Experts of a small language model.
Training: 539M tokens, 4114 steps.
Below are experts of layer 5 (counted from 0) of a mixture-of-experts language model. Rows are named router (the router's row for the expert), down (a neuron's output weights, with its number) and show model dimensions 0-191. Each number is 500 + 50 x the weight over its row's rms, rounded and kept within 0 to 999. Numbers have three digits each.
After each expert's rows: a language model's description of what the expert responds to. This comes from a sample of Wikipedia text that the model never trained on.

# expert 13
router:436638520596537455478492505528446508468489480522525496560456500408510544465451483502511476533578475459562448458502411534426453598492531543532480463534502528547551418518503500445476615441489543500487491470578522462463522557558536543559472445445494482465485582537517508432496606565608470545513496576480522549464517482507589482470495537488502554468504417422571601446496513529437580440621544446515495448601455483501428444522496454493503553535413538576429560564531517576585486513514582473478498503534594365494504507444411456521491520554454514454484423520557558503574456484600523457
down0:520531579509596479427444455483535525446503472512487451508440537551443582498538529521503486558559554399512484529424529457570458495537544439564439463498544518532452505519378513559526438504461501558596519485487516635441476510466514506424511529437480509466447503500449511479536580586496519529487547447553499486568514452464471446591526438427396492504482606467445517532460542477480394536507559468495469565565542528471526467409520387483482448505473445562498435444562590571474425558413513440493444564429599456612511574533580449518527503489473485547449514501479573406535500439465424453
down1:459432453562545519582496496503485439496486489497464586411555536609502511578449470505491514485543506461474492544463589466497478499504253474525589443542508531440397480551498495538424440561518586516555491537456561559573541503436490426453495423426507547555583446522523547453479424449532452492524461483537537501538491430503461456511523488508510482454522492530446465528530516476509510511529435592443556465496563490557416459426481584524596479471606451493492416461508571482504505554561484484553549476409486584507374500469541506580516499455518463475502500477453483391489592500482511443
Opening parentheses before units or abbreviations, as in °C (°F) and kinase (JAK), plus opening quotes, braces, dashes in scores and line breaks in lists.

# expert 10
router:460430466438560411484476587519424544483514470596471454455541493452489464464536518488597508490460441496650557475530446437433505441448599419526526489483527503485590544420511571448509484519567548513397524493519605492532566531567533516460470518491520507497493448502472491414462472566419523527532435504467443460492569532531468491452484438559507432440394491426567453538455443476594456431523465490538554530453467360510568504493409617527522491487519655465473492496542533500440520471530500509585392532531508544527490570536503496456500554413519486455584449488544474480532519475485431521
down0:439493489471456484547457452483559507574494500532451492537457445536469485469498536516638502542490492536553541505542560430505442465468685488450548445493540516438502465479518527508462560457569582494493500470502501517434510550498399549508528520458419476534512511540461549531485507477495477447544521474581466554472531501554479404533475532482577562487628554573456548457388457449488581575494479517430499521480455541572534476615464558551435419452539539469442473463395505382479586505533507470541439546477468500445419455533557400457540502390487543442445402593514545471523490550437531561
down1:485522500429560553535478440453522606435482587503423449412506551532527472446562537535498448515491471531520432465509497550511368505503554537538421488432500384485586474535509408565511449511507545461505487541499569492457499490452574513507501506505542508535516527465540439557498484500492493482484561607471445493482558500394572486520544431502502551500560590442437399521585469488538469498599427458580587539507504565499470628471567513431560473545572481485523513344519512481468491495418415545554583477509470470536592458551444533412414472546468463519468560503583507433529532446510529536
Words and word pieces inside quoted song, album, film or book titles, such as You, Best, Love, Who, On.

# expert 14
router:612558512572573533526407517493397551465523520470400410579480492545465545523507458458412459528541515500640541463507456544523424625588551543454569502467372431499481450489455421482475383442550530449436474537578508472404485482544511569490440482597587460524530538542434506467484523531452473509459551435519514459557596461458495446493440516473538550452403472417471473497476486544438507487506546481566520472490463563494501529534499505532483547582454423476491614423559495530518527429454565515478426457545518490479463419466513477548505465470547569491471535471516453409473483460536488546
down2:574448590502491529560487584509458535474470438465520504572438413445500557446500620491417453487540389484478519459478544534500499567463496568464528502510511456529468457624546397455594594539519604440448501530514533526457484513539458492558476564519513477575506549538479473496440564467543510411404507490399484508539483529442577497518547509474524518455559532543517436382581550496540446492467534458563536507513480467451558592542618512412479526477474580438500512532550537490447471494431455471454513562480576534578414534532460410584586591573476510476521552500554491531506417472479510545
down3:544540498617492477525460502549497471470510422448427442585438484518549571430517441450540517489544496491537587462451540545469556460558620526506479501473356484426486548511512544528553488501524574445481497394548520465554406491545533456476447368494548487499471476532512469419470504491555592470542542542598500486552492405481481481541421432485478425479490486468549488430530565439477497537480466488612378538509544453474499560580481426467452430506601472450401524445488485529498494502466519453483442476573524507472557561458589522479465399557566584481509523540515525416400562490525464494
Thai, Chinese, Japanese and Cyrillic characters inside parentheses, plus digits in dates and measurements, such as 62.38 km, birth years.

# expert 12
router:540457522415517575475608570510567400495490488483503523451489575574564422470528490446609482537457512469537511471548430503490483575490501423493465525425481471523529455568457462412496520555420515523616482484531430464393473484551512575551596396443503485447494454596611474515481593504560543549488456479465485529523563517471540471430511508526520509473604609544506506588488510516478585539497541494507501483563502541522528449554457575515434446416546591511521478475498426399527489565426437412546442547510508587504474438458465428553560499532587451488480504509550513500558529567504582494
down1:530461451511582522618443519468534541485446437466573490528487475476422430482459437470419419445470523506417526531553540500530538461500320524432393481507464557505460479517582529554496503478535521418437501517471558465450569410507526428602529567509492565514527532520520534533476527508556526585504475553580484415484529529528515418444458509500414433518422541503545551564518459437442563440465536551521473538487640517520515613540457555500574461522595514422448535486544484505558487508459517464458480454587502481437514531438531454571533583563532507506537467453511454540587428570463541542
down2:500524535482494525524528468515454408513471524424484500499495465520633448461555466626538548670508559456562488462513494479487588411507477522505476528549574445390591503511440493564524520522513423518479536441482476483536546471471562622465502551486612495575474512547616529461551559503476511529483566478565551461412543483500560570521532503505573486549474573488491453466571427444400516451440577501467568549535555449530572553480563488503479500531437541451476517475501492407502416521513494556492464553501515580409475530525458462507491441506530436525487419446431488530619462527500549394
Pipe separators, colons after infobox or taxonomy labels (Phylum:, Department:), and given names in tables, such as David, Dmitry, John.

# expert 8
router:528530490493484506442479519536540421521535437516560453387511484595498583550548470446398595467525588436454512501489574500476424445534445505426538528559473537520566455587483579487470482516404527578494426470461459500523582498438513512514495530396562442456530513523452521503515457504596438419486625476512528506528448514484530528540498473511542514532590454520515561555575434411397469486397502530605473445507494566399479411473522488541448490479499485449570459456490519580480566472527447508582600535447464421472464558506470521448406545542448545508576483535485486444501593499442467554
down2:405472556432586554527477495483483557577539521556533423553389525540520423446530533466577484554508534502462557434501523514509496499532403504519577493440417462511482464456428439507488498528491379494374446517345499513534412472516459473556431515485459469502480585519524583447514563458439582489566460451465369599466490529559494577450502463544494483551460498487488575654482497466523557454435521477599522504457507562527522474564507591460524471543459496563532463546515503506467468527477461521508532478467577562488498550507486520634525409466540554527558488509548543503475476599484491480
down3:507541439515496432420442484525512517543598473451452565498558581605458552533536508470536498474500575460483515577528489456519427474583556449506421502501439425486503554536477516523484478647528410502484540373384500483509588438474519399480570473497430470417528546601453493521497442503485552523494565382440505542443448490454506507462464463489537477484468510507553610476482511460519515537473501511418415451550556508438505501422496534524507543538495488542493522463486640508492505556476527547527576613466488530486548526427525520376516491543478445476560536515522464475584505384547451598
Verbs and pronouns in biographical prose, such as was, became, has been, he, also, and = heading marks.

# expert 7
router:457456477563476434415511444444485484519474465499482544488425431428488479429529436496487376384517476484530492535517515537481539434547503438447472425497460482465518531502505539525502530548527433475526469512605529551461424471503539470478495584496403468506406460404442544450581472556398495487467440450396552446461532541515519448495546519460472460491435513537480428529554608421605506501449423651400615521541555426499435517455502530538510489479516464494491537543461451539454528474487434505423450443486495489473491629596478486590502428429547468478483463485425516469543424548506454492
down2:485515401539456464440481425520479458457532539499538483489552499470523484440503431441521545490465483429435569471510474526532516569577461462447631484452522511602505464398442424501490578459568484512490502490530501577546358571431520456413497503564517529486488526399540401549477488585511467518472521539469567549444532608573489501497446573521429443562577452542432495498546518514434374577493538511445552468406528515516573517473484501527511492385481560455531483548447468484458499507571474423461567494508520520494481498374493405516482410505471572574549480467435462537440510497582448506
down3:506545601461487573479334472410523451521611562493502484443495575505512541546560387546440491486401532507469404534468526465468444472535560523571527481618503547500480460542559496444526455629483433383498551432525504493492474526492530445513515551471473556537446492491510500557518496538478502462516443398473462582516515506595492565448425513563494520521510438603478495522522500541564493487517499468389430418462533503472410533539497464499482420519385516475542465548524436540505449513543479510568576553472501520584474541536486484454470417448459436543446503470536495427411509483511385549
Compass terms and place-name starts after the or in, such as southern, north, coast, cathedral, Grand Banks, in geography text.

# expert 11
router:539484542614437498434511494478496516426545495556554476511560380520461507573499435570424498397538513516481435500536495475632568460543485534530489514617502486560567562483516556494560458528414542586461546537467518469597563550398491438475508539494447515523500511493401385482533430480499474488444479561491503470556433448420505549472507447541470472597538496514459499415400467519509509520483427492463419540446526459495499441441546590454514522511416449457506539497548543470493495432545563631552503508533564498549539535475541439461442503475565453507535580450530454475599415426479484430
down0:507512498453493525495390456501506429481595523459432504535450518519475527531613482409540630421438499491482414433539494472480500502429489485460493515541477493461495492458552396549456523523481581386552558505574507545441486469502583561568508421481492373551455583549431549438423479429423446505572513458471431513504450513460483470503557476486540487545580503508467621490531567528450446435599590520541492593536475520554413440482541522477483558442513445463496511570567591455422517497503443519508394502529523556532502528475487479503536485522539503566506493490558430486429519511409523613
down1:473624661483453529534566507476590416530542481582482574430526456446454424503444427451569487542513502458546489430484509513550422467513362501449504583536431386533465530534479548406535447488552400536456499503614492467483554496530399497570476503499430628439554543449450576478528475459558440461437513515438459511516502432471473474627499487556495484540601445506486549497464477459506458529431558462520509479447543581380470386493517481502475507548530507541511475439472514509494559513459466512521575524555464555500481530518509439523516534447505443450510506501574479500467525516532547546
Middle pieces of words, mostly verbs, such as accomm-oda-te, enclo-si-ng, disall-ow-ed, plus function words like not, due, well.

# expert 9
router:593510472487517477564461434539547475572456518424422559431547503536541549555459466588394518537479369500439510452492624525555488418528523497462415547610525535534470506482474456620581492551570488481491455484488582540560505534530484503506544553618506518579395558517556496578432494397454499468502415507588468466458482429524544522537508534473535526582450484514434384446552478421507542508395479497467468534493537512548496525429486427428555517507497495466567495554454443489453419451562480549543553489555454501458563453472458506488526521526503544569480533492433550574575496525432511509
down23:481490532505517540469564519452464478584464453453604547559526553545523496495540549537538433459554516391558502469531476496604541494512520483483512530544577500522498422523456585565484581487557539570473495551485483490448386574464500499526513513528508521471465574543493394496636431545451467491465425521503464484456480522510413470479500469564461540506560474615536502487433465452386585409447561568506430436469512535443568496444495456500452527500499490489424490463580473469590498567449532578412487495496460458448558591447527491440607457479451542495465484590458459516541578625431467574
down24:465506438493528484413456500524467590537546422539639620580465580514468508530485521524521464414467445514349498516514494564549586597485682475523579369514460508490527519537577479399460475515544525402515508537569497542401471447546474544464519442504574505573484467484489512518502506592538417465479493493548476627498545529518422471480443566499531396439550506574488508475569485480521493572524465480459570517614492485541575480471480519449454499468502471478435482472544494486463442626469439477504534461512522489515517436433521487529489550527473506462496477443491563455508487492496535501
Articles a, an, the and descriptive words after was or is in biographies, such as known, located, decorated, influential.

# expert 3
router:427452472502507418421505539501507563495502512514502467524406502425516393485604545489554440619547540514561465482498491485559495447480468475514492457530564501536496491630483478516445486496479571499531590455536458533488502537606513388479449482427507484538489559550548533533538460459613554514498553599531488596488565499474465509535437542477512556472603457540527529436574503452558521547587487537538512467532400482467483469563525458523554419454588577476585548493539511550615594533514512431531535446432527635458495484538402445526613477536463487536486453544487551515455479537581505474
down2:517487506524508561551482488415566480517549492461603511557539456539523505445462486568556418503504476474487534539557498524508562458488514507512592446503437476533493555555462434472492431432516500482499499636541481432543548527472615431484446477541572490531539486457484452535654451517527496383501603443473540585565494543475571495513572392556462504510505458560489501540408523498598502361510578440489499477454516454480471494468534512526550517486417537380521499471508580581473467518411526434454488641473480532401601493390479501468477511461476513547479501509512547436492507558540529449
down3:530526508522510398471415495589557566522523460512507535527409484432447490551509504466533454426486493505538497532529422498524508509468371517597516467465473371579467537528502518513450542537518538502570555501435503414505415500395430526559588513493596430520475492485452441506537598460448507495580540480484545486465524457482501541565578416502492471420387461510512521540527552495524493473522433550519452464446512523468518525396469550502539527581565451568475415501486536505424486401534548598498509477457556487552448432559581474554425501468587521593605533518610449509505468539428449455
Line-initial hyphens in infobox-style lists and table rows, hyphens inside compounds, and word-initial prefixes like un, re, dis, Mc.

# expert 1
router:464559489564465517466492492572554541582559513439551562465513555487460575486469602508482570511509430590437475593502489545439492500523471486531481556459460441496479490496578577442539437409455434493476500581412483519503504481513504428487459512587360557476476496411395535502524527486509481477465491511488443451531441564495492472490505549486467536556537460445577443473478439569510460463521638503507408552496509623482527591506601553474469470545527458543415405495456572579612457465499452505484530480487520504604460538477493596505616455581511507450526572486476486535394508493482451504
down0:458474460484458472455496540471464523441477470427434651496502488524504549470487448481425461519510510587443496436470453520480500441508500469508563494472558574505541465495557452525525528456353532453452478556437515530589554458497572422479465517522502480408567555476476577549445381527447436479449448544514429573452594361520547536536493450501352450468442460499485493481498426475447393543559517579403562469478468541524564522511472572504511489518471394453541554477509462511572512528534488402407486466487543570576534459515517447473523442554594564545488504469499510470469545495475572546
down1:566457500466485480527486474479495527437532447457513428492539499576509561458509532548548622451524475577590475469508524490533502465425562551507496441493540477424429523477490482578512464440571504541583462500512547566512423474438511542512539475549520521486439456470457373489470505423460627558622459500489499476474508501472498496537477471486553495511574462507599561543481504530483510518426398512455529499439539491526472472509525624510471530563594596637566568533580426576535520475548486548588445468440611451591417466554442531500555563507501499494541550556488462638446520529543524521
Prepositions and quantifiers in census and statistics prose and tables, such as out of, over, per, as many, plus pipes and numbers.